{
  "n_layer": 11,
  "d_model": 512,
  "n_experts": 32,
  "experts_per_token": 2,
  "d_expert": 224,
  "d_shared_expert": 0,
  "activation": "relu",
  "moe_layers": [0, 1, 2, 3, 4, 5, 6, 7, 8, 9, 10],
  "router_score": "softmax",
  "normalize_top_k": true,
  "routed_scale": 1.0,
  "balance_loss": 0.00283,
  "balance_bias": false,
  "router_cosine_scale": 10.0,
  "init_std_router": 0.0343,
  "lr_router": 0.000744,
  "vocab_size": 50257,
  "norm": "rmsnorm",
  "norm_eps": 1e-07,
  "tie_embeddings": true,
  "optimizer": "soap_variant",
  "lr": 0.00192,
  "beta1": 0.95,
  "beta2": 0.99,
  "batch_tokens": 65536,
  "seq_len": 1024,
  "train_tokens": 538100000,
  "steps": 8211,
  "dataset": "wikipedia_en"
}
Below are experts of layer 5 (counted from 0) of a mixture-of-experts language model. Rows are named router (the router's row for the expert), up (a neuron's input weights, with its number) and show model dimensions 192-255. Each number is 128 + 24 x the weight over its row's rms, rounded and kept within 0 to 255. Numbers have three digits each.
Before each expert's rows: a language model's description of what the expert responds to. This comes from a sample of Wikipedia text that the model never trained on.

# expert 16
Description: Foreign word endings. Final pieces of non-English names of places, species, dialects and people, such as -ia, -ai, -ara, -ensis, -ova, as in Splendrillia and Kouvola.
router:108141116113109079153161103108101114150097129127104170145088121144125144087111141145122091162196115120151138123165140111119154180109143137177109158110086103130105128158108095160098105133122154
up0:145167115086129139080127088148090101107152125126091130127137140118134141141155105141096112113098140105155129148144128098159109088150088088112089123145118091159138163139103155114102091103133111
up1:132094163129126130096130145110144172141094091125098167125134128130143119133121100109133142118135147142131106137104076154089077082111173147108096086175125073155142132150119136186168121120138113
up2:119142155123115165137107144146163135090146112155108128128130108099125130113137141094128122086109129138130135137070065127093102122118137166126115141130124147092091114095141113138152104169088121
up3:129130142138137160157127142099138092147163112186115149144129107134091171155111100083165147111130154131133106199125093117133134147083115144139127097116136140131121162146162102136110157091106124
up4:107132140174109116103162127166121143139125112095097104112159095082153131121104100155078149105067119112118148132113137119118119143141095137136086124161140099177099120077134144106117097116150060
up5:106122133160109134196167158091142147082097146124115112158154073084137142141133159148133131126173101107133162159118104091130145145089147147110122132101127105106154150106140129088094151194144130
up6:117130131147101127179082196099154133085152093140159150106143090096123109129115146160144135113102141185168118137124101126141125134100122154125096122140111108149097040123117084126114131124136124
up7:157122115162145112117155124149106151110153131184110137088123144108133141144104096121160112131139104135126158138103156174134075145079126094118108095130146110120132129142150097143144167158092126
up8:149152149155143141135062126118138108123114109150116124161137150135146095136119118150093192118137190123128050100107179136115121123136121166126084128131126131108159154128131153113121094091138122
up9:117134168188116120127086115132111120119115204089133160118119140135069099115106148133159139133114117108107110111130196115130121122111173155132142097164104125101135100096138094088093158132126095
up10:100143141114090150089159135150135124155161127174157140143126112147097151111177098096125109159136115105180170110128164107154107081121107151130113144119104170149128143155137179135153128134141139
up11:111140110119136162150125117163126119130147150134138119123127167169077126095103092114148126120157111130139157123134108147111151127139100116116079110147105184107176117144168116130090166117138136
up12:154107120151116139134131124125148116117208138083163089130125119119147121127106151091117075131181142153140129141113110072113111123095136159130119097153116134135149118131154104113121150112138137
up13:119051147195098128145089124105179126112116162119166151134124131094123127139143132105128133132142162123157099140134109129108143113137117183137111106145118141127122156129142114114138156144110108
up14:088121146110107125135090149129164128136068096144142157147145153112180138095151119106124089109115180114141126169148067129128110154102100164106121120103126163138075100118115121143169128161116119
up15:120061159148135143132149134095134176154101090173120135156143074067093156132128127153101115134117085136116082102142144152108144114125106203135067121125116114113146148156125098125128121135132133
up16:135126121134112118165145131142164115144175089099128127141146089108132135152095131156139151141115143115062127176134138071139129141077110195114123129154119112077104130171119126124149135152095104
up17:108152131134087120123146120105126117097109127161143171149135095130096136150130110108078161129188099120160172133126132073163144169155141107125090128101149110139151078141179101148151136134119101
up18:157106140122109142123138099099149130083148124114148092140150119160117165153140071097130097109155089140140167111132139131105083135113108143119125172071151141169097088117079144119136109149110138
up19:122092121191120123147123121144159142119138055135113128121130099151160146151159122149094182145133103117129146119106172105149125122116116162120095131147100131138107138119138141170113112130177111
up20:119100146103119132168153140146131136121110107116129123166154119148091137126125178134125151116145114176102106138141089134103151109131142149114160150162119150130150102167134128128145162151118123
up21:133157152146097140190109133114099125176139099142143168124142093134130146148120117122182110106110130101180110133119116099124127153106147128129131117109125095150125187128191102128160108133151135
up22:138152111116182205119140115106145116132134136098099150130117139124125110160122129134124120106142082143143138109072115152095100112112133169134125117150145119099114128124105107141112093118118166
up23:092122149135126163158097162071136116120130070089117105130123065131101157133148136139151103123092147113115119115117137101119103134093094105131129105186097102148134113115134137110138132142129141
up24:094154205181127117137130125118163141147123166123120178129123132146131144139175141109131120155137141131134152122059193115149146141152081176121143083129124117137129138132135083146137112117124123
up25:124133159138117116158160130112147102155117088113124135116134114113115134107172094103145094120165166156090144103096107164119116088110095167111113152127106147129078101145110134152117123165128116
up26:093165167146132143131151164120094113158114142144117147109118104159121140095123178136151084088121144189111134105107128115140132108126098157110106096131122111152083102102113116134130142126125187
up27:108098151109133151163120114174108165121129151158150082137136118114117122122143128132163140085078126094130085142100135086087106165094117160099134132083116133089142121094160109159109131128124126
up28:095165101165086123137135145140137132131075110140124118113124144124134143147159139114138139168137099156098170140121139102124133157158101166133137173121114115200132134122119143102142130124126132
up29:044108135122111134117128145121168165153138112147140133124138133086121161149141142158111098098075160139128117166162101139121144133132157167140104119178112118137097115166177134149180084115123111
up30:111185147111131134129153106140147097125148097147113070089126118139145110142105092092111128134140154140123111080089144147118098094168136129133134120124146109157119162113127128124115090168137120
up31:119173125129132144155147124088104155121153112120143089113140124131115161163119115115170113094110102098156125139093134141117167146151095188116113103124114117120171113170148130116094149111091119
up32:108130103119070152118136124191130194116097134095102114132146135125145114151137148130126126121154115118139124120140076090158151120125118132130087126089158123088061179138154064137152111136138116
up33:139095190156145141126167140094095123091140117133113105101149120107150139151164121113145112115099122144122109134087128191153089129144187134132123109099148152138139151119109129140109121144093124
up34:125158150104111123185114111140169172153144139124093079126159156125167142166130143149141089141112133174129132114167109177120086149102122107108144122103117096150177112094107111163116117120180147
up35:106169156096141160121130159147082172108097147156097157124124120125124116084142092134148145149166076090126133151102123196180101160182180106149103127140177143139133116165164114146115102160111109
up36:158138152121146131129133126149107112138168124106148132154147174184094135100165110116086164119089157148162092144107103151129121151130172127133096126161164106121158165129100124111099094082151099
up37:139116148145157135131134147150126131116133135190129147132129127124087154151136105092123118097119137195159120150143183119128122207123133109089157102089146128166130153083134122143157135141131102
up38:112114145118134148139165127124111149111153108113103096113141140167152140142173118162133144135111108116100148153112185169154122154112157084115116101126144081165103160127137101136067174122111104
up39:141188127125088168140129119097159150115093152125107088107144128145180150147119125124122141125174099121220141095151094106134091157086124132103101125140128122110137077136137138150163143114119117
up40:140113114116115126092166126142067139098136107128145120161130145090130148106135113116107115150137128146158123140098071140098161131122119116146097137133163066126101144135112141116133089149150100
up41:117107107162126127133137151172151122132113137156128076165143128107151145147157146126112144096077141093139148100131132109140136169132103171125168101110102146074110142140136136115163100133138088
up42:077145126151119137083168096166175114143115088133156103137124143159106122132125134116158053114130136113139123124091170149163134106138124142117144143123120097133140120145118128176154151174095098
up43:116116139117090167151161141114161074177125130091162141114144112150123141134130153105110105096138102137170113123190147103146110142131161181147129134123110151121155113168150131162153112142167144
up44:084170152140117150134157123120156118144112174108134142136160141131157123104147123146143125114123138046085156133121139121176123110128069118091125109101112159105150112115150150095145142113087134
up45:158111091148116130098133180134146108110119071099147156107138122115173142075159147123137145103111150099091151127124145167149145109127117118107131168116140118134124182127119146121151164129119094
up46:143108145129125167146120149096124168115138126131141130150134130133119131124138141158148095135101124154142104091120089129140099182108147140114117134115132136084173107136093137151110183170102144
up47:141122154099123113154153120143104117109121141145126085144144133148130120177147077143129110123135107127135139120156117043117131088111135089095141138117103105148140163126175166122185102106156128
up48:110143120120106131112112124153115115158157155112123163137134161121092113103107080171137130128140115151148140123074112144156074117116110163095121119157110115112105126102084099183092105109146111
up49:146148128139149154175146126161121116083137136124126169129164122126172148120128124095162145138120129109090168089133161164117136161130105123109145145145132126129127124141106110124090136111120147
up50:135086086118094122173108126176169132125108132109095115136124084148119157177110135155158147125134118139155151146183127116131104135077120113101145114183056081152115062119126126140128086116128138
up51:079156157144116115101141151170129163111113128114150109117119128142152147147141136137148094172134142077108144147143167145152156138138121164121079142098103115128115113134136114094083131097148126
up52:067152120114099178162155135071163142106155123101136166177149091105127179120142115161093141132135140170103139118102155106124150118118127161125145105138111146132134166134163058094120110121098124
up53:098112142103141118136161109102117103116134106128147161141103097127149140179103109189045131126123061094109110154143068139138145134110166133145121061126136126170087106128150094124143100115148132
up54:136102134110158158134074120114131135104118100132123137113127166111168107162140127159118140131104162142190137157130124117134116102085088150121112108166187110119142121126131169146133125119103137
up55:126137138158106133160144134097188098147131117122132120172156099099137159154131098108134139124117145096094173095091085128118085120066138155113144085119098089103179104095130145170103076121122108
up56:099161135120113128151132063147086161142135150149167139124140111124117145145157146133130101107157125105086112100115120152142150161141130180129082106063163166103119125136145121128128120126092139
up57:132102174084140155106135145111164150069119102142141112129120105166132140139142127131102094091145157157179107155125140135115112145083099135104086101140132159080150111126089197138185152161134104
up58:130204119126106105149127133164137123143132122115146130133140130084088144104140114175145126096089121139051192124121111145147133136141139120115100125106116080159097072150132116139107106106121096
up59:122133113123163106098121119076159156074135124184118091115102146149145129102112120150132105091098134141085128124116123160128111120149113141117102097150128144092136136131109141134098119123131170
up60:096146124129122132125126165112124162153203157153185106171143091155111131125146108134112123109166107178092094113148120126141104150135170157091132112117107180118156123137142149132138108148143098
up61:091138141118113116089150107116142072137131142170137124114132116087149122119141104119141133131099129162134101125158119098102118136116125131118095114142116089125119110120123127140103145125176127
up62:113131156158129149136111102140097129174129123088132150125139119107138121141137149146146093141125184139145175109140168151132137128116111092119161112152112097179135136133103136161169139154138101
up63:173132130128095104079117103147089153109111138162116124116136170121105117134102148104109125089131163138146140138124126122158087130147124094126095138115102117132148144093107136148155178100114124
up64:124131112126067130166130109148127135131112104124162082117152109143080160105122107106180137130130117163065128167117119120140104124153111106135165107182127083130147140158171115141122158120119117
up65:123129146138115094136123088088177153153114106114143102126115112146174142139122129146117111187110107134181158141132121145139126146171174109112144090150078058161132127164146088126123094180116137
up66:135108143133114152161144130105102133175129142090111139118130153124145145161124125137142128108187144120125109154126132124111167157127120164139126149153092123114133126154088116113101107116159112
up67:104133129112102140132125097109140101138097067132106093154135094118144143157120118180124134136125158145129136159116128110135116143120092084130167097121115099110139130156160144160116135135109133
up68:116110094128084128167073121111146123156163086112195172112154116132131140129163146141129128126114154136142131086131107089154158134150153117094144158110131137137166125136148092112127108107150059
up69:105125131150116123143142144154091134128152131137137154132126117171153141129123146159129110140146127114127143131147134099135149149108155119101133158132143112137153098159147170154125098120117134
up70:094143134138158154134100147106130137096097127138141126162139111103150157119177102172149129134134120145156128141186115079128101135158123104119126148120117152116124127152151083128149087115123135
up71:156153172165117126131143106149131118109163139136134160149144138162099135138141145129094121120106161133096138125122141080117130126158124190157123114104119119087131126164124116114138120141129116
up72:141126166151138159139151137126145111106150095149122127145142096135097174126166129140131082145122167141129124102108058155116114112092135123127084089094133162107140105140129177128126131071131128
up73:111185119120117101133138102128121076137100105179142086104142145104157125098130115121131139131105141117170142103168132122121108115120098143087153086147150110086137101142107125122132116147150116
up74:114104123130145141102123122101132106109118107138111159127117121160159133152118115137120122130146116108151134136137163092115112144116091111147134136181090136149113136152104125145113144123105056
up75:102081123153107134118083109132134141135135100117130105130157159088158161194139116167111141104142145113145107169174134116079128129084158189127090072136124118132120142110116158106088115136134075
up76:139124167118143160112120128119123086133090144107150087150136157134143162121126138116138116087151141089112112150119114105133133119148157136090129117116152144168119099161139154128138163100138090
up77:079152145143117131133134132112158148101155127167125094127148064127147145139135119182131159102102146146137125152146109167109102200109165179102161119169051092125130108123116115123102135180120119
up78:155133115160121110133135141167142118129147118165120153134126072153150130127135144137154154113093102136115146161108116135167144129095126130105160128133130097150093155118131135111150187135116115
up79:133102132069149162116148150115121117104111110133105159158136119126153114135121124129170147103125139130119081083082082102080115156105119147156140118143105138142152126148105134114133200166142125
up80:084145129142076123154116137133120121092122102141111096158145144121130146121141162156115152129098135166118146096179140105149157143105128149126143132111143103125132105147147093185128124112143120
up81:114146122116108129140145124105134118159154149155158108145149129073149167134145116130143058125149143106100137079087123108136136121151127119107116145113140145119118070163135149138086114132135148
up82:150147113093138143162075128112140121123155103098095129153151110099151144126156117145114115122129139149182087111149152172113095152140124150139112088161140115117122134149193091104065070131158106
up83:089121139119101145116144136094116132083179141089107078142120101112169163138106110093102116125109089163085133103100133139146127121134127100136088114096127137147150127107133123142158107115127115
up84:135121208142206121102128110087110113130139157117154117098121084172098127159191161071132143120138121139108125142112129157127105142184116142143100092139137172143153165135142146088105141128108122
up85:113142125130154132081145104169109151137083137134127110121125167128175120152143142123118093146140106144143143143101132114176123146146135164114139112156116135111121142110138103077153114197105131
up86:118145162103126124133147148114099113104059145130123142142134111132137121116143129119132163128068150078108141113096128069110147057148113138120143152147125132075116121150116117141146132128137099
up87:111130147088144180133137145119139152091128116145124111131126125138106141119186175109113137149147139121137123152100107156127128113137050088099135089140099118138130144122161126105110128135126139
up88:096122069168099143099140105109103106146137104088163122119133130127116125127103125127159100110181123180173130122114131134112180109113118143143124113119127118117108149151150113095123133125121121
up89:083162132109122170121123131102122097162167132114151124111136144162115142149146145143086110122094132201092084061126121128150128113148118120131108140123147134131168129129130141126142138101154159
up90:143116136112111110123167115115104110096139115130170136138140134103086129147127120113136101178127164125070142077182119105128117124128130184146108134171126128137133099128125138139151175150196126
up91:097114094108120078115171127119078113145136155157113153146153100139165111145150095104099162108135130088118119136125147170168136118154120119149096098128115140151111168138160141144113129163099152
up92:104120158119149137120100167144106171112092107118148143113120108099087116105137123123101150113085072111128170150141135165117101153121165154136092136113131107126117116194136163129123108143070067
up93:140173134131120123139137126123111115115150157127140142109135086139133173113089130184144096146127129074132164109040108068147102128192077138110086155128089112196085128166158113131085154099123145
up94:188121117128082176111177114137095128146146133099151105136147135124109129152116107131131075098152116130136126129131121093140106153132170131154112130094163154132110146135142170153138165101132079
up95:141095125155086159177078121157138138102151126105131095112155170097140122190101190124134121118100140115160100161102137178147126116137122106144131118084166117144160105159130121125104087131147094
up96:149146125179116117125068111128134116147136112147114118148140101162129143156112146132125119120126086147158152206137097108145155163109126148142078129157078169151186137134127139109112096151155145
up97:108161148122148177079141113122098131136124164141134111131102144135106126121111153170125109090121098110185140142098120121144133116141146065100160121104062163106144076132086157161117147098127128
up98:162145159134148099095133112133171118172077107146091091116136106160191124115143129071119128130120126116094126160140090107135127165124092063140144096106116105166119173074125143095122170124114083
up99:136130089129161151132108135125100117119136143126135103130146164117118128135144089120134178118169145122141079137124076098142152116138105142116124117141148115142144137126111103144085091113129097
up100:117096144127111131138121128111168150117167120126142120123118109159123160097142058121114146125156139126121140129124125129127125089121171130114120134125061163156181170101124168123115162148122104
up101:119150151139104128166143138147158130139135151125120156151142093130097133117144184178100123102129122121143148155082110134157118138090090173085118092176138097145135092121096092113115123102147130
up102:129126160153138123094115121117115136132137165144151149093139121161142162172135107085170145076137168108090131124143107163109131124154127147111124111152112127149135168144162121104122120094157145
up103:107135093133091156184108166095134138145116093092158106125144107121067152128149145176172151093119134119122130121148129105165168115110138155100138147113201164125111087143148182105147128140125115
up104:112137181164153112113147090154117158095123113163124114138134138137123141138146147146122126148098106105148190166129146182147083186138068134102122124121173090120135132173118121133107133129149094
up105:132090130088158113133135110134118128087150105141126124108136169135130108131138092141123107130141131075136138163118108117121116110097086086104136068159128141147144128123123112143124171180143114
up106:117140137092084126182145158129135126159141162179150091129154110142139156156096131161094126123154142137125129100119111137161124129122092156129124090080093130134131107100133154086154093120103138
up107:108149126112111157119140114103094115131138125110118136145148129147172155121134119147129175132136133146167107096144103104142118146124096113138133142129122142184115156144149119099137156117163157
up108:129142176135146143147146131116104138101096118107106105118123085117137124159092141165144151095170140173116140172169093139150164118137120118112121113130098128134098090113127164125123171119120094
up109:125179134147061186201103149156080098155153142144081156097155143119138130156114183176109130091140132079138123110154151114149082110148142150080086079159159086081136134148126121138117105108128125
up110:093092138136174109113152115113118179124145146146152115132124152151132113099126111165113150122102128077122117135134155149122126130138146121093121125099080194117149150167140132149120143133160155
up111:163165152145136099127106093140105096146144140151126119106129065157188140151122109122126115134087088133139172148175197151114121120081122094121154093130109137220165127125098112150143156105121105
up112:084130141150143184106146157131146107126104090136150159111143124108136108134120143164132136130133134136135140117122150099184182123113097111111114092111156111100119089113128120124099067127111125
up113:131052104147157104150134147120188142171155130174146081133127152169101150107155123129139112131116087136126089147118162124144148133092069170120096111095114143111112120125135123143094138148116137
up114:097183150161157144173121144136106107151139121144135129117144090120159157147159095154089153120120147143115106147106159120143103148094145101117125137122095156143182134122144170140138130109160132
up115:087168129099083132120141118106130117129115148149111097135141148090141113141124092098127122122146136179141099155109134111114143115116131150131125107101119158123128129093164099134170109158124093
up116:135136147120157124145133149134140183113120115133132103127116072125128162117141172142134131117145128171120151123134123118140156104079137171119135149107108121169137128159075128151124163119096104
up117:111109100134110130134138124115156119142126152124161171124137146135127133106134101173100126101190117090128112097094150134129145126114139140093091122163163084118153130126092131159129119097125085
up118:109149114149164164129170135162087111150125130112129163145140152141149134179114159174121136139129171154142119174152163116160137111145090134110155128181150133140188123148127184122161182099129124
up119:142093118214158167093106147109097099138129117191118163157127109123047185155109116103148136152127149076143113115102108139159120140124088174117114147128174142154135136179164132137167121152167135
up120:121141126154068117134131104125115172112123149102114127124136130112102120148100158187134073064154135190164102075111129139087106155118142163150109172129156126136100138137130090193141147175085130
up121:107144147077118142145105123155115138124103106119122123110128122142120100147088111158108130156138124097187106117181131105159164149111146087132154146120092139141086119137090130095165085139115118
up122:142117129168114172098136126131120119132119151106155113114122131118117114112165218100137104127146161130139139149117099111126144103148080147137123107119122141138117111119119071109136125107100134
up123:189129125092131134138089135149113152129105134128138121140123112112112147156149151140110103120146144135110138109161062121119158125083141156112123123186143125133170102155132150165166184136134119
up124:122113130143116185135104131100137142125147160126163086142132105150147142109118148105103103133194148140122105103188124153118144094097133103118141126185096152105172115165152093149085110111143137
up125:106174156162132154137150130119146154164125141147105121143140083158109126088151110095111081099153137160116148155110143158116151138079128110100134097104151128176122134104144101135136069101163126
up126:116171133136099161155130108092118137138164114056133143111141118146145168124139137130146079127147132180128093132130098138109153124149163139120113129079123149078128121139133153134129096076137135
up127:121133124129092165170126142124113210134122033198150125182151099101123159125114110124140096131138100121134149136127139099138145171118123167126105117119137082112139078146135084145142120126145144
up128:160130128133117135161101126116121118118085168157111108101137144136160131130126108139116170081139187121135144103089110159151073083160146107101122170119131121101110112155091131125138165153143155
up129:197091106139088126155114110162155109141132124088140155119159093117112174169119145149139116084115137129157195143100097107119135160149122156091141105170110132169154106129114142110137129122142150
up130:106103097179132163154123141170171165165111124132118115167134121134168155131094134147105133138106137116115143109133137169185149141112127163077109116152090099120118105141137114095172150119132155
up131:139080125138123129135111128130096150131111123138154148138153113077119123142137068124111101145152129146112109140117143119136103152103066135150093152107159106169119099135124088082123126175158117
up132:136139102102120151132165136109077121136132087147110165129167132092173146175125118143109143107097116135140117129089102133135100119111135119107097099142081117142086153125122127086071103133152129
up133:115184154138144131137126107145203121067142132125125139103134124124146144175163101109163137166119123140168123105144146138119085128100122171117122095139131099123116120109138118127113102172153100
up134:110172150147156135127108157112111177129160147104127115149125134126139123107121132122133114092163155169123162102172107085156128130135127123090040094116119185109129112096154109134154127093112128
up135:124112150110106137147133127104127150097161122109140110152140082136117122133140098148162135102142153072112130149175159139163107148138141110151075108140135140131156110196147152186109101132076135
up136:159125121147087155146109139123082145104141112124106104107131156064110124134110133153121120129127185123131134114138186188150112146137096091141061120149132090132117106130151102108117110130119127
up137:098150137154115129113114131108087140133136106148093122138132117118174144118136105119156131097127154151165131160126208098150117079130099100105124122114132185110142193130113126140113095114120103
up138:064151136145134167165138154093098133141159106168104145120123108104159120112134112138131144151115156125143078119117123113099134133135134146133138090154147151162121136117136074083117117121183129
up139:108034136111109143151140110110143116102109126148152124119161080108119146177112154110110115137139163143120095136149078155119140117134127103135089143117155140118114182138120159122097173142103126
up140:112193133136095148116154106142068154102102092136123139189142102088126136128135136140186139103089097143112157111118088140117149108149162142119123164096105144181120116135158096113174102095131097
up141:176171133116117107126131155164152142094099172122099144125134094114120144125111141116076201110127136113099165122116137139094160086113091126127126106135134165154134131112134129129110143090128139
up142:122138133139068138176128120132081132126157059116128133168164105123144167115137132161126098106118103176137118156151114099125113106121121090089112083137135087145134096116165138106159087144147083
up143:104171129113109153189145130157140119139102126091167149168150127127089156156154145132127104119176096117092137150115098135098102159132081166083133115083114107115096100142182085133118106156142143
up144:134118120174137150115148126084163126120108124148131118115147160175094126110108114154121120137124122132101131124100150117129109079120136153114113159118086156091119150126124130140122147112158118
up145:131101120120105132098183122145126147114138140092132176135131118125105155144125123140129099087124128161142143124140125120113135104099129120102106113143111157134118128190113125126144132174156150
up146:132130142148100115133131112158141157141135110084155141127158118107119188156138095120155104165114103129134151111150126105141171114101116148105110072105079157138123087134090123133099137155117170
up147:116136069155119166076101132147124128125141136135105115115121097142074126119157125152136102099114122173112136157122154122121105111108126138142083128121123095169067132137087135161122108109137077
up148:097083134079110119153124159096137126137171132139150125165140101124060131146131131144170109139173148136117144125085191095124113111137126200139121102129169176124144113138079137138136130075133115
up149:149157161093146158143168144140087128165089124146103125145142126151160135159107123124144157113094129099143122096147135153138105165094104121115147092143145148115119154140133085163141128118104163
up150:120074149134143110130107109096175146119142131126138119131137135130129146116131130133078165148115127149123101116130147122123123107107108159119126108158108109109134150143149125141179129108095122
up151:055153126114126133147134145134148130126109109176144137139143105136140172098164099113181090159124105066159108159115175118142106090093099166134119161103131082095138141100137119125164135158106139
up152:138103146132124114082145105092158151110109099108110154118126107140128127155124119134153160115099089132153153114135150140140076115109116112117096110127128084133130117079117123114135159166111092
up153:114113125130102116147107158114140109150065115123118153140140115113131152083116153142105103071134139116167093167132122042112103126146115128109119113115127140095109164165105143143125069093183125
up154:155092145135106122106137114125125107116118098194094152147132129122162137155146106131168139108117132102191097143118116130121144089098095156119086124098103093161090125174130151164132134139130103
up155:140133116137068121153128071136144110105125137106150113107147094118127182171122143136161151133158122115115175126132164121107174069160121182078133107144117112131173107148161108131171147075139140
up156:089119140144100177141100091131148082118136120107170105146143115092169140145100122153143125106168160134131127136138091104124101141136153155096154145139130140112116103170152137127134152155148125
up157:111118142156146130107121136103144121141097133124105136131143111111145203127106101149104133151154095102117123128127090094117105135118125155112105108141136099141154120135131134098122109147090134
up158:151154150114134137159163127118115152139171140132107147098134105150117124141137108166156122111113150107156151126115113137188122112136122155116137129127114106143089108123141155175145104134208086
up159:150138169148115093093108127124162115100124130174119135123140139142209159112126121125132134124149098119138156153102126092141160123169176102133110107136115122171138148142087104129124086118112134
up160:111124132129097143105098083191177122093117099066164157121154143124131138122159117096112108111133182114159126142115109171120141123166100138105147098140169113155120176131137141116132169149111120
up161:108128162144153138126104147128058130104132109178119123148118132114130139155140145114140145117097122131123099135133113106164093135182135151109144121135139162136090111126158135080191145104148105
up162:122121144136111148117092164126107148075129126094126184110129129104133132105089110144141134111136152190124108132149136141134113136124112103150095113152142145135083104100180103154161147141115108
up163:117129151100093110112100110119190130114112115169146153142129092138145155131112120162115152150152120121153121124099080145132069102080135142111067144161150124172100112158151159122078163132103142
up164:162155139118072140141125146127093102139156119112144094150158094107112157162092100135172143130142092075137138192126143156152119117103141102156129109131162123123134124139127119077137128130139093
up165:133105132146119122129113100133123089122138111167167100157136120139182128124166102136127166148164150107134129140125120102086113116141098120116115130126118124139145141189123139085156124129118141
up166:125115130125090118173125099157118137123144114094156117174150127116107148131157121110179084123143110156106117118142121093093134122146121211126125141103128148090145139128154136169168157136123130
up167:073124130109158150103120130117147068127133163131115168106115118128137112150118111082100103130141165148155172188128141211139125125087086144146108170112071137115175143097086167140115167141082117
up168:139138183158203149077081120164070140134132117074121127158105087124110133122188130124088082126092145121166131104144142125173135143122146106128092107093110159102117148139124102122131129162119109
up169:081159194132140117128127135145120154116126139111124136140147108119134117128130132141157108103122115103145140148137125123154107138157109108137155149140144106157139104136121167120185085141087109
up170:099113095128150156081090158136145130101129145106153119158128132158123107119161088163098103081161127131156143098139100120143110109145143187143129165129118145130141160136148122108141126155157116
up171:170149127136152128077140065125091151122130148149110071124133154103175138100127135128143091126112117114132168156102157136102133161108120105116132149103087118096172160133095144115151153119108111
up172:068129108082123127114161141119145126123100116157129206153139130164127166153154094138106113130131081179109120108140136142152136161107146149110143113125138137162183098166121143089133083141120180
up173:182119126138126111141116105110165081159158153149121173091154122113121128135118122145181144112125093143103153116132086159134098117125165145113140133133201161115157122166101176143137153113141147
up174:126139168140153114153129122144130084182127124148133143122136108145150162142100114141132120099095112078114161166145132151124104152123124143111094096127130116168114157136148136143128090150104122
up175:188134123137102081144179129152156137114136115160129145122136120126141122147111105131118147103122160145185197101151133188129097168115150107140122108182126089163146105152094089119115132127112117
up176:128136127131103121116159115138182067131137141101127126116149128098137159133126114185100179127126146141171137128075131096105089115104118094120129116116129106153096139083123152132103166135149125
up177:171124119129091130111169121145140153142127161159063106131123138157169090122144121173137133092108135124177120107105143142170098130156130149137080115150110071148133125105079094134137150089138127
up178:131167107155084114198111125147098143110149091112130108138175103133115151109109090113169088172120118114106083118115076119142117123175140118113105115077139125118128105132173106111142115113126147
up179:123117093142115159088138119123106120108085062095138135117147125102132139140126098128110152082144142091131138090086116118169173178105108117112069134164162096110091103155136120103136116140120114
up180:135084113143105127122121114129117120142118132172123133127134111126138144152138172129131145117162163125063072151149110120105148093119060111151115100140130168118172199124156140072118175131116125
up181:126165141112131110096113116114101162104131151150120127143118148104142094117134133123105091108099153158156146101117156083093079124168145156125133118146149149108149126103148113142122114137108095
up182:097151121128102128131163079108122097112109105169159089115138146123166132139131130107144118095166104105119130134106158139092153123121110157130169111134123118161145129139116120138142087097179107
up183:096115131145146133123130152175154168105113117136112133157132111128099164155158138177108119139112161121095175174134155123138139132133076134129132111131116128115114133143105165172170102079147087
up184:125114130117090145113160090093137132108147143126149090127149107140149168139123139102111108150138137126125105142106145134113113110133108094111136107162142157161121150103102169132163143152120128
up185:105170130125091113139116115147121108135095101113128086167173136112149119108125125122146142131119152108142134116152117108091110103155158124087128149112079097104111183084148129110130079112132103
up186:074154143163097150134113132094110122082133096110138140137130091149132162176129127131170083113175125116148159146087127134141150133163128136119158098119128122135100098144145103054101131108124123
up187:105159137108145134128131116147143093117130145117097098097147121151158154167148089151098170139148149132157112076096102104090147113070113092127181111133140112137140168111151139136132110125125134
up188:121167149081108119146108147133130145141157108148117113106138125132142162153138140119143146134126118116153142141151129088126126129114122148109090110121174115137153128150154109161117125080099161
up189:153139150124102116129113130157115109109138134151102121103146146139140141184118131134133145132126108127130147103107147137154121097089140174098138122098123130131165181115122131120107157141127132
up190:124115144099085124170127103146146096108141139165086129133141107123149141167095157134102109141089099174154125117150106112108074119127130116131108134136095088116125160116102130098087107150148153
up191:103155103152103146138128129172083135134151146100125089170155105111071130115144157111146103116095110144171126126166117110148106105139147168121119161083152141099174129108144102112091130076124124
up192:121159087157059123154140135118122125133142105129127156130156087117138148125118102112136144124135098135111128122135166096131127099175101140133114091066144085153124127100094080100130078117086116
up193:133108152114152111133134168141101118101127145148109115109129116114145128128152144145116139070075149128144186126113128119186111084101157064075142134069112115139159135125078139143105116102172124
up194:110199147108112108143099121128147127099145134183110099148141109105158135121108126139122165127111121114126137121116141103116078103078105127130148120113147122131186131088116145114148173115143083
up195:131173143120158125159167116178109089097139133177118107134138141106122135097153168151139106102117087160131157098154122146158145082153104116120092097124162122120133134131120107139140135140158163
up196:113166136156103134129162161156119108108142077104132134165151100101100144110112144131065135128125084133121146183086096159116130137131118137123171168089082095162088119135109163106108128118102132
up197:124118096133125101121119103115119073140144122152140093155137150130174144102140127153135164111112106121137147144141168093143117116143143171099091172123128140113131176167111116142085115079144139
up198:113093152121116149144140147151145138120079134111111145131118124121101157106143121161126093132093120136102132091154130126099099111144143147124124121123160170109129103172098173104169091115119113
up199:142183152137124104149162143146124107128135088111132092170168094169110151115120099113130107174129135120119109094144154110081105138110122124089150042122125125132168151146122135099169104130154116
up200:154124125154095125147102116150111101112143142150131127146141143118126117120134099168153114101143150129087156160123118075120092143115144124109125108067163112090075111138128136153121156121094103